Weights of a small mixture-of-experts language model, trained from scratch on English Wikipedia.
Size: width 192, vocabulary 4096.
Experts: 32 experts in each of 19 layers, a sigmoid router.
Training: 252M tokens, 5663 steps.
Below are experts of layer 2 (counted from 0) of a mixture-of-experts language model. Rows are named router (the router's row for the expert), gate (a neuron's input weights, with its number), up (a neuron's input weights, with its number) and show model dimensions 0-191. Each number is 128 + 24 x the weight over its row's rms, rounded and kept within 0 to 255.
Before each expert's rows: a language model's description of what the expert responds to. This comes from a sample of Wikipedia text that the model never trained on.

# expert 6
Description: Word-final pieces, function words
router [139  96 114 141 124 108 120 116 133 113 142 130 130 156 180 119 110  86  97 122 118 153 144 149 152 110 134 135 112 153 124  98 153 112  89 146 134 145 120 125 174 148 107 113 146 113 113 130 123 169 126 122 115 146 108 127 120 147 139  82  89 124 130 101 125 103 175 132 147 128 113 159 125 136 110 153 123 149 104 112 190 119 146  68 128 107 131  88 134  62 117 145 107  69 152 142 128 116 114 139 114 150 104 133 166  94  75 133 100 119 106 134 150 139 124 143 140 160 127 102 160 143 101 109  99 149 108 132 103 129 159  79 132 111 148 190 125 139 108 122 111 147 131 142 109 143 107 135 106 155 142 165  82 113  68 138 104 110 151 124 121 143 143 136 117 145 118 122 145 168  91 131 143 163 113 123  91 133 139 128 140  93 129 133  91 123 193  84 168 144 168 123]
gate2 [120 113 100 121 142  59 148 123  97  75  90 124 145 106 130  99 128 133 142 128  87  82 192 149 142 123  96 109 114 131 105 128 180 114 137 127 139 132 124 143 133  90 140 134 124  97 125 161 130 116 137 136 151 109 132 113 116 141 103 141 124 103 116 133 188 132 166 130 145  85 142 162  92 108 109 107 131 150 129 132 142 119 147 125 134 125 122 133  76 107 115 162 107 111 118 138 136 154  84 114 133 128 123 123 165 156  84 129 111 109 151 149 126 120  76 101 149 150 106 112 137 135 103 155 132 107 109 125 147 139 161 120 144 136 108 135 155 132  76 142 128 144 166 133  91 126 144  65 131  91 174 162 130 111 166 107 114  67 117 142 130  94 104 131  82 122 126 117 167 132 107 126 100 168 138 102 127 104 116 109 132 142 142  84 138 131 173 121 148 132 176 139]
up2 [115  94  88 116 165 102 143 145  61  72  99 132  95 128 134 141 116 163 142 119 103 100 171 119 159 142 163 130  78 131 111 111 123  96 171 115 127 130 156 140 142  65 115 146 144 135  99 145  92 138 145 113 165 151 105 123 147 143 110 141 149 106  83 108 140  76 154 119 101 154 117 130  81 109 119 134 126 112 114 150 117 126 100 128 125 104 107 126 128 107 135 136 123  98 125 115 128 177 110 104 129 144 119 137 126 155 101 117 111 129 141 164 107  88  89 108 167 142  92  99 155 149 130 145 122 138  96 133 143 134 145 128 145 127 142 131 151 128  91 124 172 133 138 125 130 108 106 111 136 142  97 142 103  94 136 108 104  76 113  98 117  58 172 145 122 123 137 115 113 129 126 106  87 139 124 103 159  98 121 137 123  80 126  72 150 125 135  83 125 123 139 164]
gate3 [135 139 169 136  96 104 118 126 115 153 141 142 138  76  95 162 129 121 162 153 168 129  64  65 106 125 138 121 164 122 108 134  91  83 148  98 129  81 110 129 145 115  93 153 169 158 157 207 184 115 142 126 160 130  96 127 133 134 126 140 141 151 120 145 107 143 138  92 115 139 109 115  90 131  58 120 155 164 137  89 147 120 188 111 127 134 144 126 152 110 126 127 139 140 133 128 114 136  99 147 117 145 105 104 166 157 123 138 114 145 129 101 150 102 109 137 118 148  93 116 117 140 118 138 106 107 146 166 123  79 111 181 139 106 111 129 140 155 155 121 142  98 109 112 143  78 115 133 158 127 121  84 120  88 137 147  94 102 132 130 142 116 111 131 130 127 132 140 131 103 129 149 142 137 111 116 125  98  86 123 141 151 143 107 135 112 140 120 108 122  94 108]
up3 [171 136 154  86 134 144 118  96 106  99 102 132 128 192 157 119 111  62 120 109 145 161 153 126 122 131 132 172 159  97 113 109 134  96 110 115 151 119 166 123 116 190 117 151 125 129 136  82 151 163 112 101 164 152 104 163 120 136 148 133 108 109 124 104  96 116 139 157 132 174 101 163 179 146 153 137  99 142 130 119 138 119 134 100 151 124 131 155 173 138 100  92  87 109 143 155 117 155 152 138 129  93 125 118 120 120 145 135 148  90 128 109 135 158 140 130 118  88 144 118 114 140 136 110 153 126 169 176 127 147 120  85 155 117  91 145 129  87 120 162 155  75 145 140 134 121  98 154 125 113 153 118 120 146 136 113 126 121 133 128 171  97 129 162 144 135  89  86 130 136 162 115 153 142 137 128 114 145 144 167 112 123 144 152 167 127 107 122 137 135 156 169]
gate4 [ 96 140 185 147 126 160 142 113 105 107 111 146  92 117 141 148 123 130  73  88 140 123 118  65 106 108 135 151 141 152 169 119 143 119 143 117 105 118 153 140 134 113  96 146 126  99  69 143 108 191 100 138 134 159 132 135 126  96 109 128 104 128 111 147 137  94  97 125 141 111 132 104 167 122 116 109 106 100 109 118 143 173 144 140 128 122  68 149 144 129 140 156 110 150 126 141 141 142 123 130 143  69 132 143 158 188  97 110  81 111  71 112 138  90  98 105 152 145  98 119 111 116 154 151 109 147 139 173 104 143 139 127 164 138 112 116 157  70 146 141 123 173 116 120 111 141 107 158  89 134 138 120  90 160 129 139 122 126 167 139 110  89 110 129 129 108 146 149 160 109 101 125 154 134 120 150  84 147 155 119 133 114 130 107 111 117 144 121 144 123 143 124]
up4 [124 109 110 146  85 137  97 116 149 119 138 144 130  97 149  93 116 118 106 101 119 131 125 127 111 111 101 135 134 140 100 107 102 125 137 183 143 124 124 144 133 144 110 109 168 142 169 166 132 100 123  94  91 134  99 140 167 122 138 132 109 124 110 149 120 173 208 153 130 119 140 146 130 131 153 135 153 139  98 146 107  85 158 114 124 151 102 127 154  89 160 112 133 124 140 144 158 164 113 185 155 138 170 123 106 122 160 149 127 177  92 110 135 164 141 170 109 124 130  63 139 148 129  89 112 155 122 125 133 115  73 122 132 158 112  92 129 132 130  97  86  97 112 137 170 153 159 126 135  94 106 127 165 147 179 108  89 142 139 123 119 160 109 121 121 134 118 105 147 165 100 110 104 146 113  99 120 116 132 138 151 150 127 159 107 130  77 126 138 124  98 149]
gate5 [121 138  86 166 129 115 112 168 120  79 154  86 164 145 138  89 149 155 145 102 129 153 129 116 138  90 120 118 129 130 120 156 137 164 158 120 131 113  80 110 156 138 103 110 135 151  95 155 143 146 103 178 116 130 130 137 104  93 118 118 129 134  93 102 153  93 121 122 137  69 153  50 139 160 142 123 120 106 158 132  78  60 143 142  92  84  84 159 135 137 167 119 136 123 133 146 116 139 138 115 129  97 115 132 142 133  91 115  98 182  95 126 138  93 115 124  80 162 147 141  89 137 164 124  94 137 137 160 135  80 132 134 130 106 126  86 142 126 116 146 135 109 108 158 123 154 122 125 113 122  95 112 128 105 133 126 137 109 111 147 145 114 116 130 157 140 121 100 117 139 172 127 110 132 144  97 116 109 124 122  99 144 146 108  92 133 125 112 120 141 180 131]
up5 [112 106 136 133 105 132 153 129  86  81  86 142 147 120 130 120 131 145 118  81 117 122 127 103 138 159 149 142 138 116 127 114 119  93 128  87 135 126 195  95 158 111 111 143 156 150 123 156 117 153 133 151 194 148 130 170 122  98  99 139 118 113 123  93 132 145 117 158 128 138 132  79 126 180 153 113 109 147 130 125 124 131  64 149 132 109  95 148 113 159 128 167 127 129 153  99 122 134 128 118 102 111 142 132 126 212  95 135 142  93 128 120 116 147 116  99  90 139 110 120  95 171 149 160 166 130 125 154 145 131 124 130 137 114 129 128 136 115 103 128 156 133 151 126 120 136 134 144 103 120 142 145 189 136 147 142 112 157 144 123 145  95  90  86  96 126 111 132 140 121 118 172 117 120 120 120 152  96 137  98 152 151 151  70 135 149 121 108  85  92 181 136]
gate6 [136 178 129 131 117 153 106 151 141 143 157 135 130  93 142 108 119  95 137  86 156 129  78 158  86  97 113 127 155 149 144 155 142 130  99 163 132 103 102 126  75 133 147 138 141  91 118 118  99 108 127  82 136 101 143 136 109 124 150 179 143 177 103 160 111 136 144 117 149 122 129 133  93 117 171 131 154 128 153  90 144  96 153 147 143 150 107 152 104 153 115 105 156 114 120 148 118  98  96 180 130 172 121 108  95  93 142 134 110 125 128  90 143 105 126 165 117 106 101 109 171  88 131  85 101  93 134 104 122 111 149 118 122 147 120 100 138 133 130  84 138 102 131 140 129 103 165  85 122 100 139 152 132 120 131 148  95 120 151 135 124 131 120 153 158 146  90  96 147 168 158 106 137 115 150 121  90 124 156 158  75 123 121 187 136 115 130 112 121 134 141  92]
up6 [126 103 127 111 165 170 129 138 156 114 141 131 126 106 155  96  99  91  96 110 113 162  64 101 126 109 134 102 114 155  94 168 166 110 108 115 127 143 101 151 130 133 129  96 118  80  99 151 151 153 113 136 137 154 109 127 112 121 169 135  92 112 131 158 134  88 178  96 136 119 140 127 170 105 153 121 139 116 116 123 115 137 148 132 124 106 120 120 140 170 149 167 115  58 132 116 101 143 124 135 132 115 106  82 158 122 122 129 108 151 115 132 103 129 153 124  97 145 141  79 139 140 109 145 118 134 139 146 135 134 162 124 140 120 151 155 109 128 134 151 143 130 118 142 164 153 106 172 102 140  92 120 138 116 103 151 110 116 114 117 142 108 125 111 102  64 134 156 147  99  83  81 185 175 152 120  95 160 130 106 100 123 142  86 164  99 104 125 154 123 164 119]
gate7 [118 107 159 118 143 113 121 129 120 106 138 107 163  92 138  93 131 105 131 114  64 139 142 128 114 132 121 152 103 143 104  92 111 126 129 128 136  90 109 127 113 150 103 159 137 131 112 115 119 119 131 147 121  68 163 118 130 154  95 131 128 150 157 112  96 172 100 128 140 146 137  98 126 139 126 132 139 113 142  94 109 143 114 152 144  95 119 154 138 151 149  97 154 130 176 109  87 106 147 105 115  86 137  99 129 163 133 136 162 129 125 125 130 148 108 126 110 140 140 157 150 127 126 114 132 144 170 103 102 136 167 128 199 140 123 156 142 129  97 148 118 114 161 112 134 108  61  80  78 102 137  73  83 110 173 120 104 112  95 136 122 168 137 194 108 128 147 119 162 132 134  87 131 140 117  86 113 110 150 100 137 135 147  91 149 110 107 110 150 137 162 157]
up7 [135 138 130 120 129 139 154 152 113 155 150 173 122 129 130 148 120 105 136 164 111 127  91 150 187 110 110 132 135 133 130 114 164  81 142 127 149 142 136 121 109 138 128 145 128 197 131 151 137 105 111 109 137 136 140 151 125 165 124 139 146 158 189 132 127 152 143 126 116 139 134 128 114 121 101 144 134 115 155 136 134 119 137 135 149 185 129 152 122 137  93 135  91 111 116 117 168 149 120 162 128 176 164 161  93 109 168 107 158 123 123 100 168 114 120 154 144 121 129 101 164 148 152 131  97 110 129 130 137 138 109 143 141 124  72 145  77  97 190 118  98 121 142 147 121 113 166 123 102 110 149 133  68 101 120 148  74 117  95 143 176  93 129  87  96 118  62 107  88 116 111  88 129 128 151 139 122  98 149 158 112 125 104 116 137 110 126 114 123 116 143 102]
gate8 [124 113 109 116 183 129 105 146 122 122 124 127 179 163 123 118 113 110 113  89 100 147 128 143 161 152 176 160 124  98 121 108 109 139 111 100 125 143 169  76 124 164 180 133 134 121 124 105 126 179 143 122 149 116 153 112  91 140  88 163 159 143 130 156  93 112  60 105 124 123 145  72 143 148  99  90 154 115 157 117 129 102 177 164 151 146 122 145 113 145 132 108 122 111 150 119 120 107 112 133 123 145 123 148 148  76 159 133 138 122 139 112 173 142 128 114  70 134 153 148 128 120  98 135 109 114 125 104 125 142 124 125 164 100 133 171 144 110 175 143 118  83 125 126  93 160 117 130 137 149 133 131 141 135 129 161 157 122 118  83 141 125 122 145 132 135 146 146  96 148 121 111 172 129 121 139  99 112 179  72 128 168 119 141 117 143 106 133 108 159 145 117]
up8 [148 200 100 120 102 135 116 113 128 158 133 127  84  78 123 135 107 153 140 162 133  84 126 142  87 105 114 139 150 134 117 151 140  83 153 127 155 103  91 145 143 112 160 112  97 115 139 112 119  93 130 142 120 107 153 125 186 169 151 155 118 125 142 133 116  97 142 137 133 144 101 190 111 100 151 158 121 165  91 105 101 154 119 135 119 174 115 128 146 103 118 155 146 142 122 107 141 156 155 109 105 142 131 131  84 123 159 133 138 129 142 124 128 107 142 163 116 121 127 115 125 144 152 128 125  99  95 114 142 129 161 154  91 131 120  67 138 136  73 137 133 158 112 118 108 125 180 116  99 117 147 150 113 158 104  92  69  82 126  82 150  91 151 123 133 169 149 101 125 132 139 104  92 127 165 136 125 128 113 140 128 108 121 124 104 105 130  92 121 112  96 119]
gate9 [ 82 116 104 151 125 111 142 158 113 158 134  80 108 127 144 177 133 143 124 136 155 111 140 104 130 132 122 145 139 142 115 161  85 129 118 112 129 137 141 129 151 108  97 158 112 137 138 114 134 180 144 146 107 134 105 107  56  87 144 174 166 133 126 174 108 122  76  90 144 168 131 145 144 127 120 110 118 119 122 139 121 128 131 149 122 113  94 135 130  78 116 110  74 130 110 168 161 143 142 115 141  93 135  99  84 125  71 141 125 119 114 125 133  96 125 127  90 133 125 103 115 121 133 130 113 108 136 126 139 127 170 109  77 118 146  96 123 151 114 129 154 145 119 139  93 117  62 106 126 149  81 120 120 126 109 162 107 116 112 151 116 148 146 118 123 159 174 156 147 172  95 161  90 128  88 119 143 149 126 153 131  99  96  99 150 151 140 130 136 113 103 172]
up9 [124 133 155 140 118 140 141 129 146 147 134 129 173 115 128  82 135  86 140 103 122 123 125 132 148 130 114 152 127 125 116 119 149 120 156 100 166 162 143 127 116 167  93 145 142  89 168 111 151  99 118 112 132 102 138 103 131 150 126 110 124 133 165 122 124 131  92 133 141 165 166  93 119 164 120 159 159 143 136 157 163 139 147 119 138 132 129 125 112 147 158  97  77  93 156 156  91 131 126 149  99 193 103 167 111  64 120 115 165 109 136 125 109 164 105 138 104 113 135 123 176 139 142 110 114 122 132  49 128 127 148 124 118 114 110 129  71 147 163 124  84 104 113 132 139 148 120 107 120 106 163 120 159 138 152 156 132 111 102  75 126 148 147 116 139 162  81 148 104 136  99 154 141 131 136 141 141 133 137 116 140 129  91 184 107 139 153 116 163 167 118 151]
gate10 [142 123  97 139 136 122 121 121 164 138 125 135 150 119 127  97 136 133 132  75  85 114 143 159 103 145 120 130 126 107 107 105 160 149 186 167 159 146 129 174 149 155 178 106  98 149 162 126 152 172 106 139 145  84 118 118 148 144 137 131 153 114 140 129 185 132 143 150 132 101 165 121 123 118 156 110 112 106 168 101  98 144 180 107 157  88 110 166  96 149 111 123 122 114 209 143  82 149  78 158 130 124 123 159 146  59 124 139 135 110 112 146 146 147 124 142 137 128 151 138 157 100 116 106 120  87 179 138 113 138 151 141 103 147 162 135 126 135 107 125 146 149 149 126 105  93 128 134 126 145 152 162 157 127 140 113 142 118 131 106 139 135 122 128 120 130 148 159 145 138 117 111 169 160 103 130 121  92 165  88 109 155 119 127 110 132 123 117 169 139 134 106]
up10 [144 120  86 100 145 142 142 107 120 141 125 102 112 127 142 171 133 146 113 119 166 142 149 138 111 115 151 149 118 167  85 141 119 109 110  94 113 155 120 121  76 110 139 141 175 175  87 109  94  93 145 146 137 120 171 147 140 154  94 172 110 158  92  82  98 102 138 113 163 158 108 142 102 110  90 143 102 126 110 163 129 140 126 146 131 171  97 115 141 111 126 173 125 147  66 106 142  79 130 112  86 128 157 110 127 122 159 141 115 121 182 122  95 106 134 120 130  83 137 124 141 113 154 114 119 139 135  96 150 133 109 111 127  96 111 149 107 130 103 160 126  69  97 113 140 145 105 180 112 130 101 138 154 143 131 118 138 128 120 151 159 148 157 191 146 123 121 112 152  90 171 122 131 152 134 143 134 100 141 150 150 129 115 138 115 111 136 138 121 148  94 139]
gate11 [110 127 151 135 140 117  90 167 130  78 121 151 150 119 156  77 149 125 106 121 126 120  82  95 129 135 128 135 151 119 150 140 131 138 139 148 121  81 127  99  98 139 139 178 136 143 153 126 135 187 198 137 148 120 145 132 125  81 164 175 116 136  99 120 118 163 148 121 153 115  88 102 120 149 170 100  86 156 141 128 146 143 155 126  99  67 136 155 151 155 146 115 136 135 154 138 128 104  77 167  98 105 140 130 135 137 135 137 124 146 122 145 153 142 132 117 117 146 146 111 108 111 121 154 119 139 147 149 133 109 105 115 118 148 120 160 191 140 117 156 140 154 122 137 136 147  93 158 104 111 181 127  97 122 112  80 156 102 131 125  96 156 113 118 110 125  83 127 116  91 112  91 181 108 114  80 121 129 144 135 145 130 129 117 161 129 141 137 136 115 173 114]
up11 [124 141 124 142 174 160 140 118 104  76 123  89 100 138 122 129 165 115 179 108 129 109 182 130  95 156 151 108 118 136 156 102 159 141  94 113 167 147 136 128 146  90  94 138 158 121 100 145 137 126 118 170 153 149  86 148 102 143 146  96 151 112 132 124 125 136 144 109 131 146 137 137 154 155 120 121 124 131 107 102 152 111  88 157  87 115 104 147 152  64 120 115 144 156 149 126 130 121 123 123 108  80 137 142 146 151 151 145 134 123 122 146 130  97 123 100 144  95 138 133 138 149 106 135 105 131 105  79 140 169 155 115 136 135 135 121 142 119 118 128 149  92 149 138 126 145 135 154 176 110 110  89 134 134 133 131 156  64 116 177 167 119 124  95 145 119 133 125  81 103 165 148 114 156 117 151 157 159  99 107 156 117 142  69 155 163 100 142 105 145 128 179]
gate12 [106 118 132 158 170 170 117 120 164  61 147 113 109 137 112  70 104 146 135 111 115 153 162 103 147 147 114 153 132 118  98 129  94 129  80  93 137 112 130 144 155  93  95 132 126 117  80 134  68 131 133 172  96 128 134 140  94 134 145 103 138 126 134 106 112 112 108 147 113 151 139  97 110 130 161 106 140 168 111 132 119 108 115 117 147 112 123 162 125 139 103 165 130 115 153 123 125 126 129 117 110 117 129 118 103  96 110 166 174 132 175 130 116 141 133  86  91 157 139 137 141 154 136 143 155 113 113  97 145 139 116 139 158 126 166 130 117 108 126 118 109 104 114 125 140 100  51 152 144  88  99 115 128 129 130 129 149 128 120  59  99 144 165 147 102 155 152 117 160  94 137 104 149  99  95 156 149 140 158 114 169 143 149 105 135 120 158 126 100 144 129  89]
up12 [ 65 153 105 126 154 129 144 143  87 192  95 130 141 163  75 128 108 157 196 115 152 101 162 132 161 120 124 112 100 171 127 144 127 149 131 134 142  99 138 107 150 150 132 128 121 117 146 126  84 135 136 127  92 122 148 119 164 134 104 173 137 126  83 143 121  73 102 148 158 118 197 163 134 135 147 127 124 130 134 140 120 126 126 161 102 133 123 104 107 103 140 122 134 114 140  99 125 134 143 142  76 171 113 112 103 165 128 106 120 139 133 139 125 120  92 126 157  65 141 119 125 136 151  97 152 100 126  90 128 128 116 148 115 134 100 152 128 109 122 141 146 139 103 112 168  99 113  90 139 119 119 139 142 103 161 124  91 134 142 163 150 171 141 120 163 127 120 135 153 122 131 111 120 105 160 162 147  99 153 140 145 110 102 155 109 154 139 150 161 115  82  98]
gate13 [134 131 140 143  76 137 103 124 121 130 129 114 121 130 101 118 116 142 162 160 106  96 111 138 111 131 162 110 117 116 128 119 163 131 143 185  97 154  88 106 141 103 170 105 131 105 132 164  89  76 110 111 108 137 102 115 180 125  97  86 139 138  89 100  92 133 146 110 119  94 123 143 145 100 127 101 161 116 100 142 137  81 168  74 109 168 111 133 148 143 118 112 132 116 154 108 124  97  67  95 141 109 134 130 142  52 120 103 144 140 113 132 115  69 139 111 119 121 133 104 151 117 144  98  82 122 119 119 123 131 157 125 126 102 162 141  98 136 173 126 155 118 125 134 129 118 141 124 127 108 125  67  97 104 131 119 141 143 137 161 117 144  85 140 155 136 114 129 141 160 109  92 111 118 146 117  96 111 133 166  86  97 140 138 126  79 121 145 127 120 132 141]
up13 [ 89 111 173 122 135 155 170 121 143 131 136 105 126 115 137 124 130 162 172 153 163  86 108  79 135 136 134  99 144  78 101 140 126 111 114 152 104 134 130 146 104 155 144 125 114 136 131 156 128  97 121 133  91 162  82 155 159  85 165 108 144 157 101 110 118 134 154 105 119 122 146 131 160 122 126 127 159 117 124  98 106 125 165 132  97 135 155 112 147 137 141 117 151 136 125  81 135 156 103 126 116 103 119 101 149 129 117 110 142  96 118 129 102 129 105 176 138 145 114 134 101 126  96 115 112  98 164 115 165 121 135 116 115 101 152 125 107 152 184 146 114 131 113 149 136 116 130 123 145 135  83 139 150 136 170 125 156 113  85 165 159 127 129 114  92 128 133 118 174 167 137 128 125 144 134 104  95 170 136 149  59  89 175  83 154  72 139 117 110 151 154 106]
gate14 [104 121 173 153 145 113 109 115 128  85 158 120 137 133 130  95 157 143 156 100 196  95 107 112  99 146  97 162 149 109 108 120 148 138  99 120 120 128 126  69 122 126 149  81 163 147 165 135 145 164 104 169 159 119 143 159 109 139 138 104 122 172 147 116 152  93 128 122 156 138 157  82 108 146 155  80 104 137 112 136 113  98 119 178 100  76 120 119 151 159 152 125 119 169 119 113 110 112 120  92 109 104 104 191 111 153 132 112 128 121 166 115 131 126 115  99 127  95 131 125 103 131 139 189 132 142 104 111 151 109 103 144 135 132 157 107 161 110 134 129 128 162 127 144 153 150  86 114 117 150 124 129  93 107 110 112 132 133 143 156 149 119 137 147  93  99 153 133 162 116 106 155 164 106 130 117 139 123 151 147 112 106 134  77 141 133 140 150 129 158 139  94]
up14 [ 92 139 125 142 171 141 126 132 127 101 104  87 114 160 103  97 142 123 152 125 122 119 124 152 105 121 167 149 103 143 168 109 111 126 118 124 123 154 131  95 147  60  78 145 129 117 158 129 110 143 154 147 123 155 105 153  93 170 138  94 128 146  89 111 115 131 140  99 157 122 177 115  92 139 145 106 118 154  66 187 133 128  79 128  82 103 108 158 102 139 162 143  97 109 175 123 126 149 158 105  99 110 118 158 146 190 123 130 115  94 112 118 123 157 138  97 145 151 131 140 103 159 144 159 115 140 121 105 162 142 162 136 171 120 150 128 113 116 115 158 140 125 139 144 134 111  70 100 135 148 134 136  96 149 129 108 139 153 157 126 137 159 152 133 110 119  85 119 155 106 110 148 116 115 124 123 103  85 135 126 168 102 119 101 151 125 125 153 145 121 140 102]
gate15 [124  91 147  87  92 127 108 140 113 157  83 150 162 156 113 126 100 156 119 119  85 147 117 140  73 117 107 121  92 175  97 102 151 123  93 134 103 104 165 119 150 154 138 165 164  90 119 108 126 107  85 159 119 165 137 123 124 151 126 138 142 126 135 143 146 122 160 135 152 113 162 138 114 162 131 131 161 162 164  86 120 108  83 160 144  88 126 125 135 122 166 136 125  98 183 113 124 108 124 115  78 145 168 154 169  97  95 130 158 113 134 148 105 111 103 104 147 150 118 109 104 131 125  84  98  84  98 103 155 154 125 122 136 163 137 147 112 142 126 149 124  98 157 121 137 134 151 149 135 144  97 126 108  91 150 109 121 141 107 116 121 160 135 135 165 146 154 150 130  87 110 120 140 121 114  71 118 101 149 133 110 116 158 151 155 150 114  98 150 146 133 133]
up15 [110 163 137 143 132 113 128  87 113 106 131 133 125  96 153 108 154 137 122 142 139  97 173 124 152 122 166 100 148  96 126 132 129 100 109  97 110 117 158 119 121  99 153 166 129 157 105 187 111  95 168 217 148  87 131 129 154  79 119  77 142 161  94 167 137 177 172 140 149 161 138 134  68 121 147 134 138 160 118 141 142  96  97  72 134 137 125 115 123 106 134 162 118 104  76 122 106 106 100 126 166 145 114 160 151 167 128 138 144 106 104 130 124  99 152  94 133 159 144 140 117 124 145 139 150 107 121 149 103 148 135 139 116 117 132 132 158 160  93 134 131  78 125 148 157 139 147 140 153 127 109 105 116 114 106 178 126 121 109 136 134 114 122 133 107 108 115 115  73 136 127 164 108 117 106 121 126 104 133 132 122 133 141 130  93 110 152 150 137 114 117 122]
gate16 [158 120 126 170  87 127 129 137 141 142 150 139  75 107 111 146 114 157 149 133 125 133 131 141  95 123 114  90 130  96 141  92 157 154 161 158  92  99 117 104 118 128 158 101 147 126 132 151 139 143 104 179 110 119 110 130 134 131  96 127 146 114 115 111 142 136 105 147 138 108  90 129 114 136 147 108 103 118 138 114  96 147 117 129  93 139 115 164 146 130 109 140 104 134 139 129 145  92 112 162 161 104 146  95 113 165  98 139 140  94  97 136 116 118 100 161 125 200 122 136 110 111  84 133 130 175 125 126  90 136 139 126  97 147  95 104 139 125 130 123  71 144 120  96 106 141 151 152  82 124 108 121 135 145 106  61 138 102 121 177 133 121 112 141  74 149 140 115 151 162 115 106 102 193 140  96 122 122 135 109 114 147 112 104  75 149 103  72 140 103 114 136]
up16 [132 142 147 126 202 126 149 135 107 135 138 109 164 127  81 162 104 134 151 117 123 172  87 136 109 140  69 150 143 116 154  98 105 132 129 142  77 126 130 146 149 125 132 104 173 134  97  79 144 134  99  99 104 100 143  89  92 125  88 182 114 155 195 102 164 129 120 103 134 129 116 128 156 119  97 128 145 110 163 119 141 148 173 157 184 119 144 119 124 137  93 101 108 154 108 120 162 156 117 113 158 155 132 114 104 122 134 110 118 109 149 124 133 146 160 148 161 121 166 103 151 108 139  78 137 119 144 132 117 108 142  92 129 130 128 125 114 121 127 112 121 125 133 125 125 121 111 130 124 123 128 155 164 101 134 143  91 147 129 106  91 178 176 114 124 145 126 108 149 135 142  73 132 138  68 148 122 127 115 101 108 152  94 129 143 131 137 162 110 143 139 124]
gate17 [100 133 122 130 135 143 119 133  90 152 127  97 125 142 140 127 103 114 108 142 131 113 158 130 189 124 142  91 160  83 140 130 101 135 106 176 117 119  97 135 125 148 137 104 158 116  92 117  85 145 142 159 178 135 132 128 110 153 123 102 143 128 147 144 132 158 136 135 159 132 100  80 112 127 122 115 112 126 118 107 127 140 105 106 113  73 116 122 122 182 149 146 126 149 148 145 128 129  98 105 127 121 109 168 155 126 160 160 225 152 138 131 133 129 130 107 133 104 126 115 135 125 177 162 144 109  95 159 150 122 165 141 109 149 160 106 116  79 142 142 120 130 114 139 180 153  98  66 132  75 129 144 112 113 142 132 156 174 139  89 170 134 138  94 143 109  95 158 131 143 141 153 127 149  95 146 136 131 126  92 127 139 140 112 107 164 132 115 132 105  90 137]
up17 [114 108 166 134 160  84 110  73 136 148 133 115 102 139 143 161 115 129 137 114 111 100 125 116 128 165  86  96 113 130 146 134 153 133  64 131 153 157 100 122 128 121 115 147 113 168  98  56 136 102 162 174 127 102 113 108 166 160  95 110 132  73 153 105 131 107 101 102 119 127 150 161 134 101  92 160 113 141 101 129  93 153 107  93  90 101 137 104 138 125 119 159  77 191 129 128 105 145 115 130 113 147 128 127 119 135 144 146 135 162 123 127 148 114 168 149 166 107 125 100 170 164 119 156 138 143 106 129 114 125  99 142 163 132 138 110 137 113 136 101 124 152 115 140 164 123 143 165 138 103 141 104 122 158  84 104 103 119 134 134  96 132 134 154 100 114 144 101 113 132  85 107 163 152 128 140 133 119  88 138 171 141  98 104 110 119 121 142 103 126 136 148]
gate18 [143 114 159 162 130 135 121 133 104 106 151 165 123 146 175 101 141 146  97 118 156  98 100  88  88 145 124 150 144 128  91 120 127 133  93 145 116 124  94 113 104 124 122 147 178 119 145 121 166 113  97  96 135 143 127 118 116 114 127  89 150 183  82 166 105 148 141 112 122 127  71 146 207 141 156  79 151 126 142 136 121 123 134 117 171 137 121 120 134 133 115 126 116 140 115 114 151  94 114 143 168 156 128 141 121 131 185 126  97 122 100 140  79 118 106 173 133  91 106  89 121 123 118 116 152 129 161 141 106 127 170 115 124 105  98 126 158 153 112 117 144 101 119 129 160 160 115 136  92 119 137 105 114 136 125  92 114 169 103  80 107 159 100 118  92 142  92 139 129 155 116 112 126 131  87 144  93 135 124 158  94 116  99 136 135 153  95 136 156 125 129 151]
up18 [124  98 113 144 146 150 113 178  91 188 114 128 165 126 103 192 119 131 172 133  82 137  91 164 183 133 114 122 120 135 166 134 135 140 151  92 145 156  91 114 127 101  92 148 147 150 145 158  97 146 164 114 134 126 107 146 126 159 108 133 137 119 156 104 129 119 119 104 160 128  96 147 113 140 103 135 100 182 175 116 111 111 122 171 157 177 178 119 122 127 113 150 123 137 140 100 122 115  96 149  88 148 101 124 132 153 146 113 188 113 147 119 153 134 141 119 135 131 134 131 133 134 119 104 132 121 117 123 135 136 125 116 143 125 100 124 110 134 101 155 127  97 134 134 114 116 174 100 145 111 157 134 178 129 120 132  82  85 129 164 177 139  82 145 145 146 100 146 135  93 123 140  94 117 128 144 148 113 132 141 154 118 124 103 138 118 146 114 130 198 154 132]
gate19 [129 104 114 121 117 131  81 187 126 140 130 110 132  98 147 121 130  92 115 105 150 162  76 117 103 130 137 119 138 134  83 150 117 153 131 186  62 115  79 140 115 126 130 104 122 144 134 130 121 114  98  94 122 133 105  95 111 146 158 136 123 137 126 153 123 100 135 101 131 141 122 125 171 114 178 157 109 123 104 129 111 111 184 114 170 143 134 175 135 135 157 143  87 131  85 123 152 119 138 129 186 132 111 127 111 131 111 123 118 117 112 127 136 149 114 188 115 110 117 101  88 139 126  76  93 158 147 141 115 104 131 106 104 126 102  80 119 114 123 104 119 114 109 122  86 145 116 163 141 140 127 108 115 130 126 141 110 132 146 163 137 157 132 115 183 135 159 111 139 100 136 123 148 195 169 167 101 147 125 119 114 160 120  97 125 128 123 153 146 130 151  86]
up19 [ 97 129 120 130 135 116 135 103 103 154 139 160 144 127  76 172 136 178 139 128 172 121 109 171 152 137 113 160 108 157 132  94 102 163 165 120  99 138 137 125 121  94 111 143 108 154 125 150 130 130  93 130  85  76 106 100 155 154 123  96 123 136 138  67 118  98 117 112 129 142 114 125 127 116 111 145 128 154 153 135 131 129 104 130  88 150 164 142 147 143 107 109 139 164  85  89 186 138 143 102  61 137 125  99 129 151  93 128 105  95 148 141 138 118 118 136 125  96 120 135 155 166 124  81 147 141  81  87 116 122  90 121  88 130 133 140 102 175 152  78  82  99 106 145 158 104 103 141 154 160 135 130 140 135 154 145 128 114 106 103 169 169 130 151 121 143 120  99 127 131 126 108  99 154 125 130 147 105 114 116 146 111 124 134 128 129  96 153 132 145 121 136]